From a checkpoint of a small mixture-of-experts model trained on Wikipedia.
Size: 12 layers, width 96, vocabulary 8192.
Experts: 16 experts in each of 12 layers, 2 picks a token, a softmax router, a shared expert of 64 neurons.
Training: a variant of Adam for the experts, 254M tokens, 7982 steps.
Below are experts of layer 5 (counted from 0) of a mixture-of-experts language model. Rows are named up (a neuron's input weights, with its number) and show model dimensions 0-95. Each number is 128 + 24 x the weight over its row's rms, rounded and kept within 0 to 255.
Before each expert's rows: a language model's description of what the expert responds to; "mostly gets" lists some tokens that are sent to it at least half of the time. This comes from a sample of Wikipedia text that the model never trained on.

# expert 11
It responds to: Clause connectors and function words. Commas, and, when, where, while, because and possessives like its or their in running prose, often followed by the or he.
mostly gets: " where", " when", " its", " while", " their", " because"
up0 [141 126  84 132 138 144 124 140  53 105 126 145 121 103 150 159 109 134 170 113 127 144 152 157 131  99 121 128 125 135 178 101 140 137 114 175 107 128 124  84  93 126 113 136  90 137 160 145 114 160 146 120 122 131 115 115 139 127 184  96 130 115 157 173 124 100 122 104 105 103 138 134 109 144 101  83 143 137 103 128 120  75  90 134 141  94 127  89 138 103 152 151 129 108 128 100]
up1 [163 142 123 114 140 119 135 160 100 119 135  97 137 152 178 123 103 132 119 156  89 154 135 146 126 140 133  74 169 122 133  97 121 125 126 166 106 167 124 103 157 120 150  81 170 142 146 147 108  98 182 154 104 132 123 140  97 128 137 121 164 162 155 132 154 162 185 139 159 121 167 156 127  81 151 108 163 121  95 124 147 139 135 120 123 122 144 127 104 119 147 151 126 118 133 106]
up2 [157 134 148  99 148 157 147 107  92 150 137 100 119 107 115 131 176 140 106 117 136 137 124 111 145 147 148 129 127 136 151 169 127 127 154 115 118 147  97  89 113 143 102  90 114 128 164  98 151 108 142 146 104 165 113 133 159  81 133  66 106 167 171 153 127  89 124  99 119  71  92  99 118 105 133 136 116 115 106 143 132  98 132 148 102 120 185 140 155 126 152 108 116 144 113 127]

# expert 15
It responds to: Dates, numbers, table fields. Numbers, date parts, dashes, pipes and units in tables and lists, e.g. aged in birthdates, km, ft, score 2–1.
mostly gets: " km", " based", " ft", " mi", " age", " Stadium"
up10 [160 133 149  95  72 133 155 141 140  92 135 154 130 124 129 139 147 110 112 145 154  96 158 143 131 109 159 129 158 123 100 161 131 188 122 141 146 138 118 130 156 131 139 161 126 163 127 147 166 108 106 139 139 153 165 128  70 111 179 129 131 162 154 125 102 121 116 163  89 125 126 129 145 172 121 138 113 154 125 106 120 144 145 148 109 116 113  86 142 122 116 159 131 128 163 193]
up11 [153 152  86 105 174 125 117 142  78 107 142 144 158 128  99  98 129 113 128 152 106 126 110 147  93 141 129 146 140 129 121 170  92 137 105 126 136 138 157  98  96 128 122 129 150 108 128  96 164 169 126 157  98 145 158 121 127 107 152 110 116 128 135 110 150 173  70 103 145  65 107 125 130 173 110 155 103 144 135 129 150 144 139 116 104 120 120 108 122  66 101 113 127 133 150 146]
up12 [160 129 125 102 106 136 164 118 148  76 138 175 149 138 150 142 159 139 118 123 107 141 105 110 141 128  88  97 131 140  94 108 132 109  95 139 118 159 140 124 134  84 142  85 100 103 152  99 128 140 135 131 115 156 141 154 144 120 164 130 122 139 159 137 163 120 111 146 155 133 126 121 134 137 150 140 155 167 131  60 114 158 171  71 138 115 107  90 131 134  90  97 117 112 104 162]

# expert 3
It responds to: Vowel-rich name fragments. Pieces inside foreign, often Malay, Somali, Spanish or Arabic names and words, e.g. Dar-ul, Oh-af-ia, Ur-ías, San, El.
mostly gets: " San", " El", " Mar", " Mal", "ul", " Le"
up0 [128 142 109 111 166  79 135 117 136 130  87 118 120 116  90 113 128 116 129 106 104 139 113 116 142 141 103 131 110 118 155 121 121 165 131 108 127 172 109 134 147  96 103 143 135 174 119 131 104 115 124 184 143 103 143  75  93 104 134 129 118 115 151 122 118 123 169 131 138 100 116 150 115 132 140  64 110 171 174 132 136  94 137 134 124  65  77 146 174 124 121 117 139 125 150 149]
up1 [135 164 100 108 110 139 121 125 129 140  90 127  97 144 106 158 143  77 118  89  84 109 131 170 123 105 140  90 121 102 150 142  78 169 164 124 124 179 132 140 179 117 120 139 101 142 116 124 135 127 123 129 132 151 121 128 104 101 158 136 159 118 156 136 141 107 131 150 108 105 120 135 113 131 114 100  95 148  86 121  92 133 132 114 167 137  85 113 140 104 177 126 170 173 144 119]
up2 [131 114 153 129 112 124 181 119  76 156 152 124 138 130 112 125 150 132 123 148  92  81 148 113  95 111 135 129  99 151 128  84  92 164 143 135 106 158  94 116  86 138 132 116 143 147 158 110 169 140 133 105 115 134  74 142 110 112 153 139 156 162 145 125 132 132  92 152 144 114 128 154 136 157 131 116 118 129 126 133 192  84 107 107 125 145 117 152 117 159 116 169 158 146  98  92]

# expert 1
It responds to: Name-internal syllables. Pieces at the start or middle of proper names, often Germanic or Slavic, e.g. Witt-gen-stein, Col-che-ster, Mal-col-m, Victor-ian.
mostly gets: " Mon", " Az", " Bur", "enn", " Che", " Sch"
up0 [148 131 137 141 135 121 149 119 125 117 108 142  98 136 125 127 183 177  77  83 133 146 132 122 142  79 128 154 176 157 163 142 142 149 168 136 102 129 160 126 120 122 104 134 157 135 151 153 168 155 153 126 174 171 181 120 121 139 128 114 124 114 104 139 104  93 125 140 160 112  89 146 122 110 142 112 140 165 129 113 125 118 119  78 119 147 119 141 126 137 128 152  85  81 118 150]
up1 [139 133 131  85 129 114 152  98 114 138 112 135 134 141  94  98 161 138 100 142  99 121 140  83 178 127 154 129 101 145 154 119 106 122 183  89 120 148 109 146 116  90 120 116 114 153  95 130 114 108 153 145 138 121 126 150 109 123 149 129 122 145 144  99  67 143 167 172 128 122  76 105 153 196 130 101 120 133 118 102 161 118 145 132 112 106 119 149 164 117 145 158 143 147 124 158]
up2 [142 151 108 132 131 114  95 132 114 156 115  98 141 158 139 105 120 122 123 133 127 110 133 159 145 132 123 148 164 116 140 130 109 141 134  72 144 152 165 191 139 112  90  90 127 128 110 116 150 105 103 140 105 120 127  99 134 145 134 154  94 160 142  87 178 143  92 112 168 149 109 123 151 151 108 118  93 118 131 113 127 129 138 183 155 106 107 191 105  88 135 109 136 133 165 157]

# expert 8
It responds to: Coordinates, odd fragments. Numbers and invisible marks inside geographic coordinates such as 35.032455°N, plus stray letters, rare script bytes and word fragments.
mostly gets: " b", ".S", " well", " cl", " int", " g"
up10 [108 128 122  99 132 100 145 119 138 121 108  92 109  66 133  90 149  94 102 109 101 156 173 110 137 122 127  70  91 113 121 110 141 146 120 114 149 113 133 163 155 139  75 116 109 102 180 117 133 141 133 138 121 117 117 123 142 136 139  72 113 136 134 110 114 145 157 113 125 154  72  97 141 149 124  83 157 115  87 143 112 102 110 115 128 103 127 103 108 151 147 102  99 117 145 152]
up11 [152 102  81 147 138 140 123 144 111  88 113  99 157 158 165 134 134 112 146 149 148  88 129  85 146  93 136 127 127 102 138 100  71 128 110 150 161 127 144 111 123 129 132 133 154 162 144 149 131  80 162 163  93 142 140 130 105 124 103 116 138 126 141 147 106 135 125 158 120 127  98 119 133 156 126  76  84 130 150  96  64 147 161 104 108 129 147 129  96 120 122 131 101 120 116 171]
up12 [134 148 162  99 132 116 141 100 128 148  70 118 110 155 131 121 137 126 121 145 152 129  88 157 120 139 139  64 100 154 179 153 146  92  89 124 162 134 166 138 126 140 111 151 148 138 112 117 114 110 130 141 126 131 117 126 128 118 143  98 156 143 154 142 143 132 161 111 162  83 130  83 123 153 151  94  88  83 136 118 159 152 138  96 155 141 109 142  85 125 145 118 160 106 123 172]

# expert 0
It responds to: Time prepositions, table cells. Prepositions opening time phrases and month names before dates, such as in 1978, from 1803, July; also blank table cells.
mostly gets: " In", "In", " from", " after", " September", " November"
up0 [131 118  96 147 119 115 120 108 136 136 133 129 152  71  95 156 121 126 143 120  64 130 127 148 112 131 140 147 136 141 133 143 114 126 124 132 111 160 122 113  79 123 140  97 115 138 163 132 143 124 112 111 179 132 146  97 135 146 214 162 120 131 148 131 127 109 123 116 101  75 126  99 104 122 146  98 170 116 109 101 103  93 144  86 148 106 157 127 170  90 122  96 132 125 106 112]
up1 [153 103 161 150 136  69 112 133  97 147  75 108 117 125 158 134 115 151 172 151 137 152 139 110 121 117 129 110  84 113 129  85 129 108 127 136 142 115  48  94 124 121 116 143 121 147 133 128 132 134 123 122 104 122 136  87 106 137 187 128 123 136  98 143  73 116 140 102 148 131 145 155 117 126 121 112 107 121  96 146 135 114 137  97 108 176 124 134  96 146 103 114 158 132  85 145]
up2 [117 146 116 144  81 138 178 156 126 155 115  89  97 149 123 159 105 195 116 117 126 146  69 123 106 112 140 104 120 135 205  82 108 144 155 138 116 163 139 140 122 161 138 147 119 101 162 159 112  98 134 103 148 137 110 135 145 136 147 131 154  92 146 116 146 134 162 140 123 107 103 136  85 101 123 121 154  93 121 128  86 134 135 122 144 132 124 135 121 109 120 145 113 158 122 109]

# expert 5
It responds to: Word-onset consonant pieces. First or early pieces of words and names, often consonant clusters or prefixes like st, re, con, pre, e.g. Cro-t-ch, C-re-ative.
mostly gets: " st", " re", " con", " Ar", " ex", " pre"
up0 [136 165 130  99 164 117 150 127 141 186 121 132 124 113  82 144 120 146 102 153 111 113 123  98 163 148 132 142 135 146 134 135 112 112 119 104 126 127 130 136 126 112  78 132 123 154 139 139 182  89 148 101 123 133 113 151 109 141 157  62 155 155 157 134 126 118 126 158 129 118 104 103  92 145 115 150 131 190  77  89 134 176 126 105 126 125 129 100 100 116  90 138 140 158 133 109]
up1 [168 129 145 133 161  79 103 162 109 175  66 133 108 157 117 117 121 150 148 140 111 137 145 146 181 120 135 169 121 104 119 173 134 171 157 173 151 125 148 130 128 146 116 117 155 153 135 173 135  76 140 115 129 106 139 135 152 131 149 130 151 134 154 161 126 110 143 103 121 154 104 150 148 141 118 125  86 107 100 125 146  93 120 117 110 138 135 175 118 148 104 127 117  87 129 123]
up2 [129 122  58 128 137 114 140 196 130 148 128  71 152 104 124  99 145 137 146  99 103 142 150  98 134 107 103 110 188 160 140 104 143 166 127 152 123 116 134  71 123  88 126  91  88 154 134 123 145 138 152 174 147 147 160 166  85 150 140 142 135  99 136 114 141 132 131 136 139 125 140 111 146 120  96  79 157 121 111 115 145 120 112 121 146 131 129 120 141 126 125 112 134 113 127 140]

# expert 10
It responds to: Word-initial prefixes. First pieces of longer words, mostly prefixes and onsets such as over, un, dis, sub, inter, as in acc-eleration.
mostly gets: " over", " un", " dis", " ex", " s", " inter"
up0 [164 137 118 120 153 134 108 138 131 153 130 122 176  83 141 117 133 120 125 162 137 104 117 111 139 134 125 186 166 113 131 157 146 114 153 159 123 112 138 159 156 166 138  98 120 127 128 103 146 132 189 129 146 157 152 128 188 142 157 152 138 132 171 131 115 180 148 151 161  83 143 129 106 150 115 146 132 150 146 155  86 146 105 172 121 120 142 105 105 124 144 140 140  97 144 153]
up1 [146 169 116 155 122 155 144 165  92 110 148 106 124 115  91 100 146 144 182 103 142 116 159 152  98 134 119 158 155 123 111 109 127 139 100 187 139 111 138 141 135 140 108 141 132 156 122 132 147 129 148 115 126  91  99 142 120 162 141  50 150 139 134  99 120 152 100 141 179 171 134 131 145 119 178 144 146 100 117 132 147 133 158 134 120 157 136 111 142 152 135 110 144  81 144 125]
up2 [131 138 123 100 132 107 117 114  99 123 112 121 127 127 129 125 126 169 143 142 128 122 115 100  86  90 106 135 142 138 151 118 128 123 128 112 108 154 143 115 110 127 160 127  99  97 126 138 104 114 163  78 120 103 130 141 141 145 192 111 194 141 113 186 156 172 158 157 136 147 102 101 108  98 114 135 119 120 114 111 100 122 118 125 124 107  54  91  90 108 171 101 128 125 139 142]

# expert 7
It responds to: Table cells and labels. Table pipes, numbers, percent signs, colons and short cell entries such as party names or country codes, e.g. Republican, ENG, %.
mostly gets: " ·", " Democratic", " Republican", " USA", " ENG", " DF"
up10 [158 108 137 112 138 133 124 157 103 144  89 111 167 117 159  97  88 151  99 113 117 128 119 123 150  98 128 143 138 109 102 104 161 147  87 120 143 145 113 153 142 139 101  84 104 114 150 111 137 160 124 145 123 186 143  92 160 133 171 132 115 142 127 168  98  99  88 149 123 127  80 106 136 160 109  90 134 121 122 145 157 135 105 141 141 150 156 134 141 154 108  88 180 110 110 117]
up11 [148 154 104 163 140 172  86 126 147 113  62 120 127  97 136 181 146 155 134  97 152 154  99 119 104 135 130 136 127 146 121 118 123  92 157 169 154  91 165 102 138 123 132 119 101 167 144 123 131 123 132 138 156 115 151 120 117 124 132  89 118 110 136 146  76 153 117 150 167 106 122 127 140 147 157 131  96 151 114 105 140 140 108 142 145 203 137 101 132 136 152 101 116 132 135 154]
up12 [143 121 144 112 143 136 165 119 112  87 108  69 119 119  88 149 123 128 141 141 105 141 138 176 181 179 103 121 135 112 122 129 105 129  97 164 119 110 107 151 108 117 125 126 143 153 114 137 118 118  86 179 145 111 120 167 107 176  96 128 120 135 121 107  90 172  92 143 100 149 133 107 105 116 116 127 111 120 116 113 112 108 129 124 138 117 121  71  71 148 147 148 130 151 125 145]

# expert 6
It responds to: Closing parentheses, article starts. Closing parentheses after pronunciation or native-script glosses at article starts, as in Santa Bàrbara (/ca/), plus title-line breaks.
mostly gets: " =\n\n", ")", " \"", "===\n", " ===\n", " MPC"
up0 [152 146 119  97 100 145 145 124 113 115 109 154 116  87 150 126 144 138 135 142 127 163 124 156 146 131 125 117 135  92 122  86  96 131 105 113 144 124 119 108 120 141 134  88 115 114 126 143 177 129 124 173  84 131 171 136 133 119 136 114 130 157 178 127 129 108 100 160 107 105 150 160 138 132 152 125 162 142  65  92  83 144 146 112 149 195 138 129 145 142  93 115 171 148 156 124]
up1 [116 103  69 143 123 114 147 126 114 111 105  76 137 138 140 103 103 153 110 151 140  92  89 121 120 149 160 130  93 123 148 105 141 124 159  99 153 171 184 119 154 150 153 167 158 108 124 157  95 128 108 165 152  95 156 103 128 127 121  85 129 112 112 104 115 169 156 155 139 103  97 126  86  99  82 119 140 136 145 128 148 137 104 117 104 122 136 132 143 128 163 116 142 120 153 119]
up2 [170 170 146 117 127 146 127 119 112 116 115 123 127 109 127 118 138 139 129 155 127 186  96 128 117 153  91 143 134 112 113  97 126 101 130 128  88 156 122 136  90 132  75 148 123 123 114 110 142 123 151 132 103 110  77  95  74 150 158 138 170 116 117 107 145 105 149 113 146  91 112  98 128 148 149 134  94 121 161 130 139 129 166 114 130  84  94 131 160 153 118  68  84 137 143 125]

# expert 12
It responds to: Nouns after determiners. Nouns and noun endings right after the, a or his, such as series, place, importance, adjudication, plus the itself.
mostly gets: " her", " this", " life", " it", " another", "The"
up10 [129 142  87  70 103  99 153 158 123 116 148 120 113 162  80 129 147 137 124  96 116 133 126 128 110 119 119 135 157 128 172 154 120 120 100 118 117 162 112  96 125 131 170 174 130  95 140 104 154 208  89 130 166 109 141 124 133 154  98 101 137 114 123 158 103 117 134 141 130 139  98 122 145 150 114  95 152 153 144 127 143 120 118 160 110 152 104 144 137 103 141  90 110  81 127 119]
up11 [140  96 130 134  98  73 122 100  95 145 129 137 115 102 116  83 176 149  91 138 128 122 165  95 127 110 155 143 120 134 104 107 155 129 142 141 118  74 150 123 106 127 123 116 115 151 148 106 128  92 126 179 138 129 166 169 115 158 136 137 159 129 146  80 138 145 104 158 121 143 110 135  92 152 101 160 118 138 109 114 124 123 102 112 145 136 173 140 167 132 125 124 190 119  99 139]
up12 [121 124 143 126 113 132 132  93 124 144  92  94 190 120 123 115 136 125 109 139 102 100 150 108 149 164 133 110 160 135 125  61 113 121 143  87 123 131  91  99 138 165 111  92 156  86 164  99 109  91 152 138 134 155  98 115 113 127 100 112  97 104 121 106 167 122 140 142  98 139 101 136 140 128 115 115 104 135 101 103 142 147 146 100 150 128 140 145 117 179  91 106 116 161 168 121]

# expert 14
It responds to: Verbs and adverb endings. Auxiliary verbs was, is, were, had, plus adverb endings like -ly in significantly and negations such as not.
mostly gets: " was", " is", " were", " are", " also", " had"
up36 [178 154 153 140 131  92 128 118  91  83  91 145 156 119 166 113 148 178 171 141 119 148 114 141  81 110 153 133 139 123 103  99 106 103 117 137 148 103 124 155 166 153  89 122 114 162  90 136 142 138 166 151 135 149 155 180 127 126 136 150 104 122 139 118 129 139 176 160 110 120 138 105 143 139 144  89 101 152 132 122 116 122  96 121 124 154 130 167 123 134 136 130  95 150 166 135]
up37 [140 143 161 142 129  98 103 134  89 127 128 140 136 155 114 138 139 130 124 152 126  90 173  91 139 117 156 156 177 126 123 137 100  97  68  93 102  95 111 134 116 120 153 126 143 141 134 150 161 154 159 127 153 151 138  93 107 103 108 150 101 143 135 128 142 118 140 157 131 102 150 147 122 156 112 189 161 134 144  56 123 103 147 122 167 126 117  86 170 116 132 124 134 124 142 124]
up38 [166 158 105 168 178 119 114 127 122  95 126 154 119 120 176 151 125 116 149 163 107 104 139 128 181 102 142 181 142 127  99 124 108 161 151 117 106 137 131 115 128  89 159 109  80 138 163 119 125 102 183 112 144  97 132 118 127 142 113 146 129 113 129 102 106 116 117 165 157 152 186 108 106 118 117 127 161 147 126 135 167 137  93 124  95 115 145 103 105 146 115 130 138 106 114 129]

# expert 2
It responds to: Headings, lists, of. Wiki heading markers, list dashes and infobox field names such as See also, Place of origin; also of and by.
mostly gets: "==", "===", " |\n\n", "=", " of", " •"
up10 [175 129 143 108 166  82 153  99  96 107 151 130 132 132 119 119 142 147  92 173 156 166 116 160 134 109 101 167  92 101 166 105 100 157 149 148 121 139 152 111 101 105  98  77 132 155 126 157 129 105 129 147 101 129 114 150 134 130 128 131 199 113 158 147 139 142 135 144 100 131 127 147 114  99 121 114 156 113 123 162 129 140 105 161  89 142 117 105 141 130  88 163 132 125 116 129]
up11 [130  96 122  91 118 125 111 110 116 127 132 123 118 103 147 115 167 140 143  93 116 147  82 116 130 111 104 162 110  89 139 151  84 127 116 113 141 124 182  98 144 149 138 125 147 186 112 127 169 126 137 124 132 146 115  80 132 116 128  85 163 117 121  90 107 168 135 148 180 129 148  82 157 123 164 136 115  92  99 126 136 127  97 143 150  91 140 146 116 136 125 110  96 108 169 109]
up12 [137 123 108 100 111 104 148 102 132 142  95 152 113 122 115 162 123 115 116 140 114  90  78 152 122 134 123  79 123 122 121  83  79 148 127 119 137 155 150 150 146 116 155 131  90 146 157 110 137 102 117 153 125 176 130 117 135 102 143  86 157 147 124  70 142 111 122 133  93 156 151 128 146 153  75 157 170 149 143  88 119 126 130 137 100 126 103 137  70  97 133 113 146 147 123 121]

# expert 9
It responds to: Line and sentence ends. Line breaks, sentence-final periods, heading closers and row-ending pipes, especially in lists, infoboxes and tables.
mostly gets: "\n", ".\n\n", " |\n", ")\n", ".\n", "==\n"
up0 [120 152 109 164 109 118 101 152  89 158  97 134 129 111 140 116 142 116 135 127 138 133  86 104  99 103 172 129 144 106 119 122 127 125 104 158 193 118 134 113 149 142 162 188 102 105 133 154 147 140  94 143 125 154 107  94  84 120 149 149 104 144 119 117 151 136 153 116 132 110 140 164 164 145 159 157  90 104 113 139  82 135 172  91 110 116 143 148 138 111  93 116 139 110 129 159]
up1 [174  85 108 116 109 121 116 142 121 125 106 144  97  96  63 142 122 133 110 152 160 133 146 139 126 143 167 132 126 137 108 159 121 118 125 150 165 159 149 101 103 116 132 123 172 122 107  83  89 147 149 147 140 150  95 134 126 120 131 113 146  96 132 131  90 156 127 124  94 101 120 150 134 106 155  96 101 143 144 102 183 120 145 148 142 118 125 116 125  87 130 154 201  96 140 125]
up2 [149 136 122 128 164 122 121 144 100 161 107 141  88 124 110  98 142 141 191 155  89 145 128 131 146 135 107 137 139 133 149 152 130  94 121 116 134 153 157 148 164 141 144 147 117 133 115  94 129 110 103 142 137  71 157 129 123 117 137 135 144 116 138 116  90 109  75 116 120  93 140 126 136 122  99 175 124  97 139 149 134 124 162 102 118 184  95  84  75 140 125 173 140 146  94 125]

# expert 13
It responds to: Name and word endings. Final pieces finishing surnames, places or nouns before a comma or verb, e.g. Long-o, Spenc-er, Copenh-agen, and also he.
mostly gets: " he", " Johnson", " himself", "shire", " Washington", " father"
up0 [102 177 110 145 103 102 108  44 143  66 136 141 139 150 154 122 131 150 102 172 111 146 128 130 112 123 114 140 118 138 133  80 140 142 119 138 127 138 139 152 118 157 188 100 113 164 154 109 130 129 143 107 129 162 100 147 133 143 111 121 123 147 129 156 126 146 124 110 155 126 126 159 105 121 115 137 128 202 124 140 151 127 115 114  97 103 159 167 148 163 104 123 130 123 108 130]
up1 [127 180 141 139 133 107 103 102 123 152 165  87 141 129 108 157 141 106 130 150 109 139 125 139 119 139 141 148 168 120 167 126 141 163 127 140 115 121 156 142 156 117 150  90 118 172 138 125 108 141 124  67 133 105 168 120 142 131 102 145  99 139 157 132 149 138 138  86 105 151 132 153  90  85 139  96 157 132  97 147 156  95 121 137 128 120 134 121 141  57 128 141 177 133 165 104]
up2 [114 135 122 159 106 145 196 163 103 110 140 122 153 122 124 170  88 142 147  87 139 120 127 108 145 133 103  86 144 104 134 118 103 114 135  96  93 138 156 112 101 125 112  70 122 128 118  97 128 148 125 163 110 119 151 179 120 149 120 144 131  79 151 156  97 116 135 102 166 148 163 107 145 159 146 126 135 157  90 112 144 139 127 128 164 100 128  99 162  98 136 145 137 139 131 160]

# expert 4
It responds to: Year digits. Leading and trailing digit pieces of years, such as 20 in 2021 and 19 in 1979, plus spaces and parentheses before numbers.
mostly gets: "20", "19", "_{", " (", "18", " century"
up10 [140 137  96 127 131 144  99 101 118 112 142 128 170 113  97 128 165 157 127 125 132 114 113 171 128 142 108 126 156 121 115 144 127 123 153 148 184  96 115 117 100 111 130 160 117 114 136 146 131 105  95 143 149 180 123 161 184  83 144 109 133 155 114  93 127 162 160 165 125  80 127  70 138 150 117 137 141 121 114 135 133 121 139 149 105  62 162 146 143 116 114 160 101 121 147 125]
up11 [134 120 127 107  65 115 155 127  97 139 145 121 120 168 112 109 136 138 142 132 107  93 149 134 156 126 124  81 107  83 128  98 127 143 157 113  97 108 167 115 127 115 107 157 106 180 116 133 140 114 157 105 158 134  85 141 132 111 119 155 109 136  88 113 169 177 152 126 128 103 131 134 155 117  99 106 166 141 117 127 100 120 153  94 109 128  94 107 141 125 188  89 150 129 139 133]
up12 [144 110  97  88 141 137 150 137 132 102 127 132 142  75 150 152 115  95 145 115 116 144 150 137 114  78 140  97 175 110 112 160 111 138 104 146 145  82 104 128 126 145 159 148 133 125 112 148 157 118  99 148 134 133 118 121 139  97 134 132 112 133 141 117  87 124 128 114 127 129 133 138 158 182 174 142 100 161 109 109 178 103 138 162 105 143  84 137 109  94 162  96 109 133 158 179]